{
  "num_hidden_layers": 12,
  "hidden_size": 128,
  "n_experts": 16,
  "experts_per_token": 1,
  "d_expert": 128,
  "d_shared_expert": 0,
  "hidden_act": "geglu",
  "moe_layers": [0, 1, 2, 3, 4, 5, 6, 7, 8, 9, 10, 11],
  "router_score": "softmax",
  "normalize_top_k": false,
  "routed_scale": 5.56,
  "balance_loss": 0.00292,
  "balance_bias": false,
  "init_std_router": 0.0389,
  "lr_router": 0.000513,
  "num_attention_heads": 6,
  "num_key_value_heads": 6,
  "head_dim": 32,
  "vocab_size": 10383,
  "norm": "rmsnorm",
  "norm_place": "peri",
  "norm_eps": 1e-06,
  "positions": "rope",
  "rope_theta": 10000.0,
  "rope_fraction": 0.25,
  "qk_norm": false,
  "attn_scale": 0.177,
  "tie_word_embeddings": true,
  "parallel_block": false,
  "extras": ["capped logits"],
  "init": "uniform",
  "init_std_qkv": 0.0442,
  "init_std_o": 0.00736,
  "init_std_up": 0.0442,
  "init_std_down": 0.0057,
  "optimizer": "adam_variant",
  "learning_rate": 0.00168,
  "lr_mult_o": 1.63,
  "lr_mult_up": 1.28,
  "beta1": 0.9,
  "lr_head": 0.0159,
  "max_grad_norm": 1.0,
  "warmup_steps": 592,
  "schedule": "wsd",
  "decay_fraction": 0.708,
  "decay_shape": "pow",
  "final_lr_fraction": 0.0,
  "batch_tokens": 32768,
  "max_seq_len": 256,
  "doc_mask": true,
  "train_tokens": 218900000,
  "max_steps": 6681,
  "dataset": "wikipedia_en"
}
Below are experts of layer 5 (counted from 0) of a mixture-of-experts language model. Rows are named router (the router's row for the expert), gate (a neuron's input weights, with its number), up (a neuron's input weights, with its number), down (a neuron's output weights, with its number) and show model dimensions 0-127. Each number is 50 + 15 x the weight over its row's rms, rounded and kept within 0 to 99.
After each expert's rows: a language model's description of what the expert responds to; "raises" lists some tokens whose logits its average output raises strongly, later layers aside. This comes from a sample of Wikipedia text that the model never trained on.

# expert 5
router:59 74 56 50 49 74 26 45 57 58 52 43 64 77 18 27 42 58 52 62 60 71 35 20 34 38 42 62 53 52 27 76 55 57 41 54 29 74 33 62 27 22 54 63 65 48 43 51 52 20 66 57 50 34 58 42 50 74 26 57 65 70 32 42 41 43 69 37 48 48 48 66 47 46 61 62 42 47 64 49 41 56 34 45 41 88 27 51 19 29 53 64 43 43 42 41 30 75 60 49 58 34 67 51 59 42 40 67 24 57 71 29 42 54 37 57 46 72 32 23 71 35 59 49 61 50 71 28
gate0:18 37 47 57 40 45 51 56 59 55 69 36 13 60 48 43 49 42 68 66 52 35 44 36 58 73 50 61 66 35 86 43 52 49 52 50 24 39 43 65 77 41 49 44 43 30 62 46 43 25 57 34 61 38 51 57 30 43 56 26 40 60 25 77 57 74 50 66 63 51 48 58 31 26 48 70 29 47 58 50 81 74 45 44 29 31 54 64 35 70 68 58 71 35 38 80 56 48 38 40 50 33 40 34 65 35 58 56 48 65 47 37 42 42 55 76 36 33 45 72 47 39 09 29 57 37 33 32
up0:27 18 63 48 54 46 35 44 56 54 90 46 43 54 80 30 26 65 55 50 70 49 29 24 53 79 50 48 42 67 53 41 66 48 52 52 31 47 44 57 54 36 71 39 41 57 57 63 62 72 55 15 65 49 69 58 29 68 50 36 56 60 55 70 29 46 33 44 52 22 50 40 21 29 53 63 43 40 63 57 79 57 58 61 50 47 57 58 40 87 58 45 84 40 35 63 58 50 40 66 74 31 33 42 50 37 57 37 34 42 40 30 56 40 47 41 55 69 60 57 47 50 45 25 41 59 42 09
down0:46 59 34 31 71 66 80 24 48 35 72 48 61 40 44 44 54 35 53 64 82 42 38 38 62 53 39 66 30 64 75 46 50 61 79 47 37 79 55 55 38 70 43 70 70 68 74 38 45 47 41 65 45 89 39 41 39 99 46 37 37 57 49 42 35 76 27 50 31 60 30 36 43 27 52 46 39 50 68 51 57 49 63 44 30 61 49 33 38 59 44 48 50 62 18 39 46 47 41 51 51 47 21 37 62 57 37 42 60 41 57 70 49 40 46 38 52 62 42 43 47 58 68 08 69 64 52 45
Phrase-initial words, name starts. First words of phrases and list items, such as The, This, All, His, United; and first pieces of foreign names in lists, such as Sh-imal, Ind-rans.
raises: "est", "ell", "ec", "ens"

# expert 11
router:43 43 58 50 72 55 35 70 67 52 58 32 60 71 42 54 70 53 19 33 55 50 58 52 53 45 49 45 61 62 35 51 30 34 50 62 44 49 47 49 42 65 70 58 72 91 59 40 69 85 68 45 58 64 36 38 58 28 28 32 36 56 46 33 70 67 79 50 31 69 36 60 60 54 50 39 32 67 40 38 25 52 90 75 38 58 34 34 62 40 56 47 53 39 67 62 11 53 31 70 42 58 54 51 57 52 70 58 32 70 82 43 42 51 39 81 52 69 55 27 44 36 50 48 58 39 54 60
gate0:57 66 35 38 29 40 50 72 31 29 69 43 54 86 73 57 52 48 33 65 37 36 48 40 57 68 73 38 67 50 41 44 66 43 40 73 35 75 63 66 41 32 30 50 73 61 60 90 49 41 38 19 25 60 55 53 49 31 58 45 68 32 50 62 49 50 52 50 56 33 63 53 51 45 76 40 43 61 63 78 53 56 29 41 80 33 27 49 32 42 53 43 47 52 60 45 33 63 14 53 68 67 54 50 76 52 39 85 41 67 47 43 38 66 40 82 62 48 63 45 43 22 49 47 49 41 64 49
up0:54 74 13 46 34 27 37 49 68 45 16 38 65 60 44 44 48 42 46 66 40 41 48 32 27 53 36 52 70 38 45 52 49 82 41 36 59 59 27 36 26 47 53 55 48 40 74 62 46 41 46 35 30 41 21 60 45 30 28 39 40 49 42 42 66 49 54 54 54 10 52 49 41 61 29 43 61 48 50 88 50 97 43 67 67 51 27 53 47 42 82 44 24 43 60 60 63 63 53 57 69 51 65 52 60 84 62 79 41 58 51 44 64 70 57 37 47 37 53 21 45 59 59 48 50 56 54 42
down0:52 41 82 78 63 68 34 52 51 52 85 29 69 45 51 68 55 45 47 38 35 28 45 66 50 32 93 42 45 56 50 36 20 66 34 58 48 52 64 49 52 78 42 53 50 45 26 33 72 60 62 64 64 53 59 47 54 49 50 42 34 50 66 56 69 66 61 51 52 73 45 47 30 52 42 43 31 48 49 50 71 55 51 12 54 63 45 63 66 42 41 16 70 81 70 50 65 47 54 49 49 35 50 40 59 67 62 47 65 57 60 49 29 62 65 60 61 61 50 67 44 24 39 67 62 74 84 16
Articles, name middles. The word the and pipes between table cells; also middle pieces of foreign names, such as Rouss-ill-on, Sgurr Fhuar-thu-ill, narz-ik-ulovi.
raises: "ell", "est", "ec", "ew", "oca"

# expert 10
router:37 50 30 56 78 34 33 70 65 56 63 33 66 63 69 38 32 33 37 49 83 78 29 22 41 27 39 67 76 54 54 53 54 68 30 53 45 79 45 49 32 73 72 84 49 49 35 64 23 30 51 70 42 44 53 36 71 62 60 37 39 62 27 38 64 38 53 33 43 43 46 60 58 44 34 60 48 64 65 34 56 60 25 37 38 54 16 62 40 46 45 57 51 36 68 37 20 62 40 26 37 54 52 50 48 27 53 68 64 45 52 47 56 49 41 43 65 70 73 40 69 41 40 62 40 47 73 57
gate1:42 71 70 50 63 52 32 59 34 63 59 44 52 38 34 29 43 56 39 27 52 61 48 56 56 63 44 57 60 49 49 66 57 51 38 47 64 61 80 39 33 56 33 23 48 62 45 74 56 55 47 44 62 47 42 48 56 71 58 54 57 56 31 18 13 52 64 71 53 76 63 37 21 73 48 57 34 72 73 35 86 43 61 65 33 40 60 50 33 41 52 30 45 78 56 70 53 17 55 70 51 52 67 48 43 50 57 46 10 62 54 48 55 45 58 85 51 50 49 42 70 36 49 70 51 06 51 62
up1:42 47 56 65 86 55 47 46 49 35 71 59 41 31 55 39 48 53 52 29 75 50 61 44 43 56 66 28 42 48 42 57 46 64 82 58 43 51 60 47 42 41 56 57 69 25 64 62 30 39 42 37 64 24 34 54 49 29 65 35 73 46 51 56 56 39 53 42 47 44 05 34 67 54 22 55 83 48 62 67 65 82 56 23 62 67 48 40 56 68 52 44 83 41 50 53 63 58 47 61 66 62 54 44 35 47 39 59 22 58 23 77 55 59 49 26 21 59 49 54 63 53 46 68 57 12 52 76
down1:38 54 51 28 48 60 33 45 60 29 51 40 47 65 52 28 61 38 49 59 42 27 78 50 52 74 42 80 45 46 45 35 31 35 35 77 57 90 60 33 33 38 85 56 70 38 74 51 62 40 36 57 72 39 61 33 42 58 58 66 39 56 37 50 52 46 48 47 48 60 55 43 51 37 84 52 11 36 52 71 63 32 70 48 43 46 70 57 59 16 66 48 26 50 23 52 43 53 37 37 54 76 91 44 43 61 54 68 55 32 52 36 31 42 49 48 64 60 59 40 63 37 29 30 53 57 59 38
Word-start pieces, numbers. First pieces of words after the, to or a pipe, such as Sur, Sub, car, head, s-ockets, plus numbers in tables and census counts.
raises: "ell", " of", "ens", "age", "est", "s"

# expert 15
router:95 57 45 48 51 45 56 85 72 42 46 38 53 73 43 30 22 43 50 45 59 55 53 58 34 30 50 70 51 43 48 66 37 44 35 50 40 77 40 49 30 44 73 64 50 76 70 83 59 43 63 62 43 40 71 32 49 60 54 59 54 71 48 60 82 56 71 50 34 56 65 48 47 52 46 59 40 58 58 38 40 54 80 66 43 77 33 68 56 67 53 42 52 37 35 50 72 51 39 45 43 64 42 67 42 73 41 70 50 66 70 30 41 62 65 40 65 53 53 47 63 72 81 45 73 14 81 57
gate1:83 45 57 81 66 65 72 45 66 60 60 44 53 71 41 61 62 44 33 69 58 26 28 49 63 38 45 64 61 29 49 49 39 57 38 45 58 64 67 65 51 35 68 57 41 45 53 10 44 31 40 36 41 59 41 85 80 61 50 49 40 69 74 53 36 59 46 39 27 79 60 33 79 56 87 49 49 45 46 64 52 57 21 50 48 22 41 60 77 45 60 79 63 34 32 67 37 44 28 48 55 57 66 48 40 56 56 50 41 60 49 36 61 57 47 54 47 60 45 44 34 13 52 64 50 51 19 56
up1:72 63 48 54 56 52 57 26 63 55 70 69 51 48 45 47 64 64 43 55 50 24 39 78 31 27 46 54 57 15 75 62 66 43 51 54 52 73 55 38 43 35 42 73 42 59 56 22 43 26 45 23 36 48 40 54 56 60 59 85 30 62 65 55 35 39 55 31 09 63 46 38 53 34 55 73 45 50 50 51 30 65 28 32 42 40 49 50 79 34 57 59 61 34 37 44 68 51 55 67 46 63 53 76 38 72 62 49 24 42 59 05 44 51 88 37 42 49 58 55 50 31 40 40 54 67 44 53
down1:51 37 42 61 34 49 40 66 37 52 85 44 35 34 54 33 63 59 62 53 56 51 43 51 44 70 36 62 61 28 70 69 75 54 47 37 36 57 65 34 31 70 19 17 81 65 40 51 37 47 43 51 53 29 65 32 41 99 45 54 63 39 36 42 30 74 43 68 42 62 55 60 37 65 32 76 51 47 39 40 36 57 63 52 49 77 38 51 76 32 43 41 40 71 65 35 46 07 53 37 32 47 41 72 52 58 58 50 50 38 57 51 52 65 73 50 41 43 41 51 48 41 35 63 50 51 38 40
Line breaks, initial letters. Line breaks after headings or table rows, sentence-initial In, and single-letter pieces inside words such as Rau-f-oss, king-f-isher, um-m-ah.
raises: "ell", "est", "ens", "ise", "able"

# expert 3
router:88 40 48 29 78 50 69 84 66 58 40 20 65 83 39 34 48 56 27 58 47 68 29 30 67 47 25 46 71 32 65 46 59 60 60 46 50 55 43 63 62 50 50 59 47 62 48 44 33 29 61 52 56 21 64 38 51 51 49 37 45 44 55 66 52 33 65 41 35 52 28 50 45 48 59 81 48 61 59 71 24 11 53 56 45 43 15 56 55 37 40 61 58 21 28 27 52 65 35 64 52 72 48 39 40 44 79 69 55 48 63 43 39 53 58 67 43 38 47 35 25 57 57 69 57 32 61 55
gate1:61 42 42 42 78 48 81 35 53 46 43 18 46 03 35 11 39 11 50 50 57 64 21 34 85 56 57 49 60 57 17 65 64 52 78 38 34 49 51 34 76 51 32 37 51 50 64 66 63 37 32 54 51 54 77 32 55 55 52 49 41 53 30 53 50 77 48 63 53 69 53 48 72 69 41 37 64 51 65 48 55 55 46 63 48 46 44 71 51 51 63 51 28 59 45 52 66 57 55 39 44 34 67 75 71 69 68 73 47 39 61 72 68 39 50 45 60 55 55 61 57 43 57 46 22 57 57 46
up1:37 40 44 42 50 64 39 48 33 63 41 54 46 49 36 49 46 58 58 21 47 57 24 47 42 54 44 83 53 52 55 90 51 39 41 40 66 28 60 36 39 44 52 42 31 64 27 39 62 53 53 61 44 54 66 71 52 40 80 63 68 62 45 91 16 66 48 36 38 41 68 27 35 36 20 33 44 32 27 61 68 45 71 58 50 58 47 59 56 49 10 42 54 53 45 54 25 42 35 47 31 32 50 45 71 74 66 72 71 36 40 66 46 40 37 36 70 67 18 36 37 46 32 38 53 51 59 46
down1:38 54 54 65 64 44 26 52 38 63 64 70 76 58 64 56 47 74 40 55 45 58 55 58 21 52 48 44 45 66 44 52 44 32 70 80 31 49 53 32 53 50 63 50 63 40 32 63 71 38 22 37 28 23 55 08 61 65 35 72 36 61 60 64 42 32 50 62 42 36 45 43 34 28 60 50 63 60 36 42 38 57 56 66 86 52 60 71 47 27 51 36 42 35 47 72 59 27 45 36 54 78 57 65 43 36 34 49 37 48 63 42 41 49 35 66 31 57 31 28 78 86 62 40 46 37 76 64
Auxiliaries, word-start pieces. Linking verbs after a subject, such as was, is, were, had; line breaks; and first pieces of Latinate words such as cont-, ex-, equ-.
raises: "able", "ell", "est", "ested", "ate"

# expert 4
router:46 49 57 45 72 61 52 18 55 54 44 48 56 78 25 50 72 52 64 44 49 82 27 17 58 60 59 53 61 50 50 54 51 45 44 51 48 60 63 67 80 55 66 43 26 71 40 64 48 40 35 32 61 35 71 40 41 75 64 37 45 52 42 68 51 31 65 68 42 39 37 37 69 41 55 54 77 32 46 45 38 31 38 37 75 53 29 44 63 50 30 67 47 28 11 71 43 76 31 46 59 45 49 48 39 57 60 78 56 37 17 43 69 38 49 70 57 36 59 61 76 25 37 37 60 47 74 42
gate0:19 55 56 24 38 53 64 61 37 39 61 53 82 34 52 63 34 62 77 19 71 32 41 83 32 37 32 74 31 32 55 48 78 41 37 64 41 59 42 52 43 37 61 19 34 37 33 40 68 33 53 56 59 29 35 41 38 59 32 82 52 38 58 59 33 60 56 44 46 58 37 59 53 31 47 81 70 47 57 73 65 52 65 74 57 40 41 47 40 48 46 38 54 66 57 55 47 19 23 52 51 50 49 57 68 53 57 54 45 55 79 74 63 25 52 42 54 83 56 49 44 58 40 26 35 45 48 39
up0:80 44 59 52 54 76 44 49 66 61 40 59 42 95 46 44 64 17 71 52 47 57 61 42 47 48 63 23 41 63 60 54 26 63 43 56 38 45 47 31 67 56 49 41 81 72 65 73 38 65 74 57 70 72 35 73 85 57 44 45 73 24 38 73 58 35 44 30 40 31 53 48 72 51 53 35 41 35 65 46 47 31 24 62 57 47 36 43 59 58 29 40 47 47 61 33 32 48 58 52 41 33 53 43 50 44 53 70 52 40 36 18 35 89 41 48 68 31 54 33 60 59 62 50 47 56 70 46
down0:64 40 46 45 46 42 59 62 48 36 56 69 65 33 54 52 51 58 42 50 48 61 52 45 41 47 28 74 50 46 37 57 63 54 62 67 32 19 27 54 74 04 38 42 00 56 59 49 46 68 30 40 57 72 39 95 37 26 60 43 56 67 47 54 51 66 58 37 51 57 56 43 43 55 57 51 38 46 66 76 41 45 34 57 49 42 49 71 47 43 38 39 46 44 60 33 53 87 59 43 41 42 43 40 57 49 70 51 45 49 41 48 61 45 43 54 58 37 63 25 20 60 52 30 59 35 44 53
Plural s, sentence starters. Plural or closing s pieces, often with a comma or heading marks (s, s== s)), plus sentence-initial He, After, If and month names like May, June.
raises: "ell", "w", " of", "able", "ec", "ew"

# expert 6
router:43 48 60 27 62 56 46 65 69 25 58 51 42 73 66 65 52 70 31 44 40 55 42 29 47 37 45 49 55 24 48 55 43 52 45 34 70 68 55 52 79 61 31 33 58 78 50 47 57 89 66 50 51 60 40 36 66 34 62 48 26 64 67 42 39 22 66 39 59 39 49 63 75 41 22 58 64 63 72 69 40 32 50 59 46 12 49 59 58 34 37 58 84 36 27 55 63 32 28 60 52 68 57 42 28 26 60 53 59 61 45 31 73 44 50 63 73 76 61 66 46 36 26 51 34 55 53 50
gate0:55 54 39 46 62 30 81 57 39 64 42 46 37 70 32 78 31 20 37 66 47 47 53 67 33 32 54 51 60 42 30 68 51 82 42 52 44 34 35 35 57 58 24 67 55 52 37 50 64 38 49 73 56 63 59 67 50 49 63 52 75 47 49 19 76 64 58 51 35 49 79 61 59 55 61 37 43 49 41 65 43 59 56 47 48 70 35 40 63 60 43 18 34 59 60 83 55 54 44 68 53 36 81 81 66 42 47 27 62 42 33 31 47 37 40 56 68 69 32 36 58 55 57 23 28 66 42 17
up0:41 66 51 55 31 23 35 59 59 57 49 44 37 72 43 20 52 65 48 44 40 71 69 36 55 55 34 63 52 28 13 58 51 69 61 38 51 40 65 37 48 35 27 09 38 20 47 75 38 36 76 25 28 52 46 55 42 65 36 42 51 75 26 68 26 69 48 27 13 50 41 41 40 41 44 33 59 68 65 39 39 48 69 39 57 59 31 29 43 35 67 48 60 46 45 36 58 47 53 52 75 49 53 35 25 37 58 48 42 65 45 39 34 71 70 61 56 30 23 55 44 66 61 48 62 51 51 59
down0:45 69 56 53 67 48 45 52 34 26 54 46 55 62 47 69 58 37 36 31 42 49 59 46 64 45 42 63 63 35 65 31 58 64 49 64 63 58 54 29 53 81 50 35 54 40 25 48 35 43 62 37 60 28 51 20 64 49 60 41 44 51 15 40 34 49 52 14 07 64 40 58 38 51 52 61 63 58 35 63 60 68 31 34 68 62 13 64 38 38 34 61 77 40 46 49 30 81 32 49 39 40 44 68 41 61 29 56 41 54 61 58 61 64 55 66 34 06 55 44 40 49 31 23 32 57 52 68
Table pipes, mid-word pieces. Table-row pipes and list dashes at line starts, and inner word fragments after a capital, such as F-rant, inf-ilt, Ky-oto.
raises: "able", "ell", " of", "ec", "ered", "ol"

# expert 8
router:43 37 62 57 55 57 41 49 66 58 69 34 62 34 35 63 89 77 26 46 49 56 40 39 67 47 50 35 68 62 50 37 40 31 32 78 71 48 36 53 37 42 45 44 62 29 52 74 67 85 62 73 40 35 35 31 44 51 49 36 62 67 08 40 36 60 79 65 49 57 60 60 56 41 45 65 63 50 55 37 42 49 67 50 50 41 53 60 44 27 47 10 57 29 34 65 65 62 57 47 41 68 59 47 54 39 35 79 40 67 52 32 51 27 43 35 54 80 71 16 62 47 38 70 48 51 43 42
gate0:50 89 69 61 66 50 32 20 64 49 63 33 36 43 44 56 46 81 52 61 48 45 72 58 50 53 55 79 55 52 50 83 53 44 50 59 41 35 77 18 31 49 44 56 67 44 29 64 61 41 54 31 73 80 51 69 61 34 37 30 55 45 68 24 25 33 38 64 60 30 47 42 68 66 53 45 59 42 80 51 43 54 46 32 54 57 60 34 40 51 58 49 30 23 47 50 40 41 74 31 70 47 61 69 52 25 50 61 41 56 63 85 21 67 58 55 47 73 53 44 61 51 48 60 46 64 26 56
up0:61 22 51 89 62 32 56 54 86 43 64 32 54 72 52 39 56 40 47 54 60 31 61 45 38 24 52 43 39 33 31 51 57 76 41 44 59 46 42 61 42 48 43 43 54 47 55 68 67 53 26 46 39 64 08 58 63 85 49 71 57 76 72 49 53 29 60 43 51 65 39 45 52 58 30 43 36 65 45 68 31 60 36 84 64 25 74 40 56 65 74 51 24 62 33 55 43 28 59 60 63 42 54 57 59 32 34 57 43 62 23 24 49 66 46 35 48 41 27 60 58 51 42 21 53 38 53 49
down0:63 24 52 38 31 59 45 45 30 33 47 63 58 34 54 77 54 71 47 50 17 46 55 43 31 38 37 53 48 66 52 62 46 18 34 55 56 69 52 30 77 59 53 46 58 39 28 70 69 48 50 41 43 32 57 58 68 50 50 47 69 40 43 80 54 58 40 53 40 76 44 32 34 56 27 65 50 61 36 41 50 47 65 45 39 61 79 42 82 39 28 87 61 38 49 49 67 48 32 40 21 71 57 43 21 49 54 49 38 72 78 62 36 56 50 64 49 27 56 40 78 54 68 78 54 41 26 41
Mid-name fragments, the. Inner fragments of names and Latin words (Sp-enc-er, Silm-ar-illion, E-in-stein), endings like -ians, -ices, -ents, plus the and table pipes.
raises: "ell", " of", "m", "w"

# expert 14
router:57 39 66 30 55 53 49 45 66 51 81 44 50 47 51 09 33 52 25 46 49 70 38 31 44 41 58 48 63 69 64 73 40 44 56 43 71 54 40 59 81 60 58 46 39 47 56 64 65 22 29 40 48 72 60 41 35 74 66 47 46 76 73 46 51 56 79 55 51 44 40 40 77 51 72 61 84 57 39 42 37 36 63 31 69 74 35 44 38 49 65 45 43 50 42 71 49 32 29 57 44 41 45 56 42 66 67 49 43 69 38 40 34 27 19 35 47 71 33 50 29 25 27 41 70 62 48 79
gate0:63 45 72 54 56 44 68 44 31 59 42 68 43 60 56 71 30 54 28 51 32 50 83 59 67 73 69 53 58 23 63 63 47 74 59 48 42 75 35 26 41 40 58 58 64 63 45 17 80 36 39 52 59 48 80 60 51 46 44 37 55 60 56 27 47 74 67 45 60 56 54 38 61 83 84 59 33 50 39 49 40 46 42 52 65 47 52 60 44 47 14 32 65 45 52 57 54 31 47 47 49 57 52 69 29 67 50 44 62 66 43 49 73 41 39 35 34 64 60 76 79 23 45 50 22 37 41 82
up0:22 62 57 50 36 39 25 47 22 16 60 46 70 64 46 62 65 41 55 92 75 41 49 61 51 27 69 37 51 42 41 53 44 71 27 69 85 64 12 55 41 51 06 57 54 48 53 18 52 33 31 46 36 53 49 54 55 50 45 44 61 37 58 58 54 51 64 52 62 50 52 51 71 44 72 57 50 54 33 25 51 52 37 34 50 86 58 64 39 39 20 47 59 34 47 43 42 50 48 59 52 63 44 32 35 50 44 50 62 56 44 56 43 48 34 64 48 17 76 46 65 37 50 37 45 61 55 83
down0:57 67 46 43 72 12 56 17 60 47 34 45 46 60 49 28 60 44 76 35 57 37 33 46 40 58 48 54 53 36 51 38 58 47 79 27 22 50 58 80 72 38 68 39 55 31 63 61 61 52 49 34 59 26 43 42 51 64 57 68 41 63 57 39 21 51 32 50 61 34 40 83 42 30 34 57 68 57 44 45 64 56 66 48 48 37 41 62 31 62 27 48 49 40 53 45 41 51 54 40 54 47 76 55 33 53 15 67 42 45 84 32 48 23 18 58 55 68 61 65 48 45 45 52 85 42 28 30
Line breaks, headings. Line breaks and section headings (==History==), closing punctuation like ." and )., and inner word pieces such as sub-t-rib-es, T-roy-es.
raises: " of", "ell", " and", "ec", "w", "ac"

# expert 0
router:77 54 78 54 57 56 34 29 66 44 73 27 71 59 25 71 55 59 35 49 57 40 60 30 43 34 63 23 68 46 61 66 33 50 52 45 39 70 32 63 54 39 57 86 58 58 42 69 25 69 58 71 21 62 75 46 49 25 27 49 68 78 35 49 48 51 67 59 40 50 31 54 15 25 42 75 33 54 66 38 47 41 62 55 49 44 37 46 48 42 40 47 50 33 54 70 69 56 32 51 45 47 44 43 45 30 51 71 50 59 54 48 85 45 52 67 59 42 70 48 61 51 36 65 54 15 74 55
gate0:61 62 65 61 59 52 83 50 67 66 53 83 26 29 40 51 54 25 66 48 54 32 63 53 66 40 80 39 53 47 36 61 64 56 52 47 34 64 47 43 77 35 40 58 42 48 42 56 65 37 47 45 53 49 45 66 54 36 70 33 32 39 62 45 33 46 27 53 60 41 61 69 54 81 41 60 49 41 81 42 33 75 37 34 28 51 63 57 13 58 63 35 66 46 39 56 60 25 48 51 31 55 32 64 45 51 66 78 71 61 73 41 54 66 44 54 23 82 45 67 00 51 55 44 50 53 52 45
up0:32 52 32 55 57 42 58 54 58 46 60 50 16 68 69 56 66 28 51 59 39 35 42 42 32 29 36 33 41 31 46 72 58 50 78 49 49 57 55 55 27 64 57 51 53 44 76 17 62 27 39 54 64 35 57 51 56 61 43 55 56 58 52 31 69 18 50 53 82 66 12 54 42 50 70 52 71 43 55 34 47 69 31 53 37 16 77 70 53 26 40 64 58 65 37 73 57 58 43 43 47 46 74 66 65 23 57 68 40 33 60 70 34 50 75 48 53 66 71 52 62 67 38 63 61 37 30 66
down0:30 29 49 21 46 70 47 61 47 33 25 52 68 45 82 57 43 39 49 73 45 60 64 62 34 71 18 66 74 61 58 63 59 57 66 58 44 78 35 50 42 68 42 39 30 49 66 30 22 49 27 76 35 54 79 50 73 50 34 56 48 43 31 29 61 27 65 62 44 49 60 40 47 28 39 56 55 47 66 53 30 49 51 69 58 59 39 24 48 62 62 42 51 79 70 47 40 41 54 23 45 41 65 57 50 47 37 43 54 44 74 62 60 42 81 52 57 38 75 61 54 69 58 73 38 15 54 56
Names and pronouns. Word-initial pieces of proper names and surnames in lists or credits, plus subject pronouns like they, we, them; e.g. Al, Le, Smith.
raises: "ell", "ec", "able", "ac", "w", "ens"

# expert 13
router:21 24 49 63 88 62 51 51 90 61 64 54 53 30 70 68 45 53 36 35 52 51 58 39 63 36 41 30 55 68 47 63 44 35 59 59 65 45 49 55 46 49 54 83 53 55 52 78 38 82 74 78 49 46 61 60 74 54 24 50 70 64 42 40 47 59 72 60 29 55 45 52 55 16 38 61 86 39 53 48 34 51 74 56 44 57 40 37 47 14 45 43 48 49 57 57 66 47 39 42 65 73 49 60 27 57 40 67 36 54 47 51 49 57 35 63 66 41 76 44 42 32 31 64 49 78 60 69
gate0:42 77 40 42 68 56 56 29 56 72 70 67 68 41 54 44 50 14 45 38 50 45 71 47 58 57 00 60 65 45 38 30 42 45 58 46 51 63 46 32 61 29 50 55 33 40 55 49 52 35 47 42 32 23 62 66 55 47 58 29 64 46 40 53 57 71 44 63 83 50 38 49 31 63 57 00 34 42 59 87 83 39 59 46 49 46 37 45 23 66 43 68 29 43 57 24 44 50 48 54 69 48 30 62 41 44 32 47 57 60 41 69 56 35 40 76 59 42 63 70 52 34 69 49 55 41 48 50
up0:34 73 39 38 38 53 48 11 35 78 42 54 55 53 65 30 46 42 48 57 53 54 69 29 52 51 47 83 70 50 42 41 40 44 39 32 31 70 52 75 66 24 55 59 38 55 69 37 73 49 44 56 28 18 54 72 54 33 76 50 44 48 25 46 60 60 36 70 52 63 36 57 49 56 38 11 53 36 61 61 46 49 46 52 18 50 19 68 33 45 40 32 30 56 44 42 44 45 56 36 62 62 33 50 33 53 17 38 55 48 42 69 79 63 32 70 51 43 66 44 38 57 72 35 70 43 49 73
down0:75 42 49 50 61 74 48 56 48 49 68 53 65 60 46 43 32 52 63 37 41 34 44 53 32 45 60 54 70 34 45 62 57 46 68 69 46 68 43 51 55 67 43 36 99 68 40 51 49 49 50 25 73 48 56 10 64 78 36 53 49 78 61 35 59 49 56 27 61 75 52 37 34 39 71 66 31 36 54 30 59 47 55 75 76 50 62 38 37 34 50 48 33 28 44 52 25 44 46 72 41 16 62 58 56 50 59 54 35 64 47 49 75 54 55 49 50 55 44 61 53 66 40 63 65 83 53 40
Mid-word pieces, of/from. Second pieces of words after a capital letter, such as V-enez-uela, V-ul-can, R-am-amoorthy; also periods and prepositions such as of, from.
raises: "ew", "able", "roc", "ested"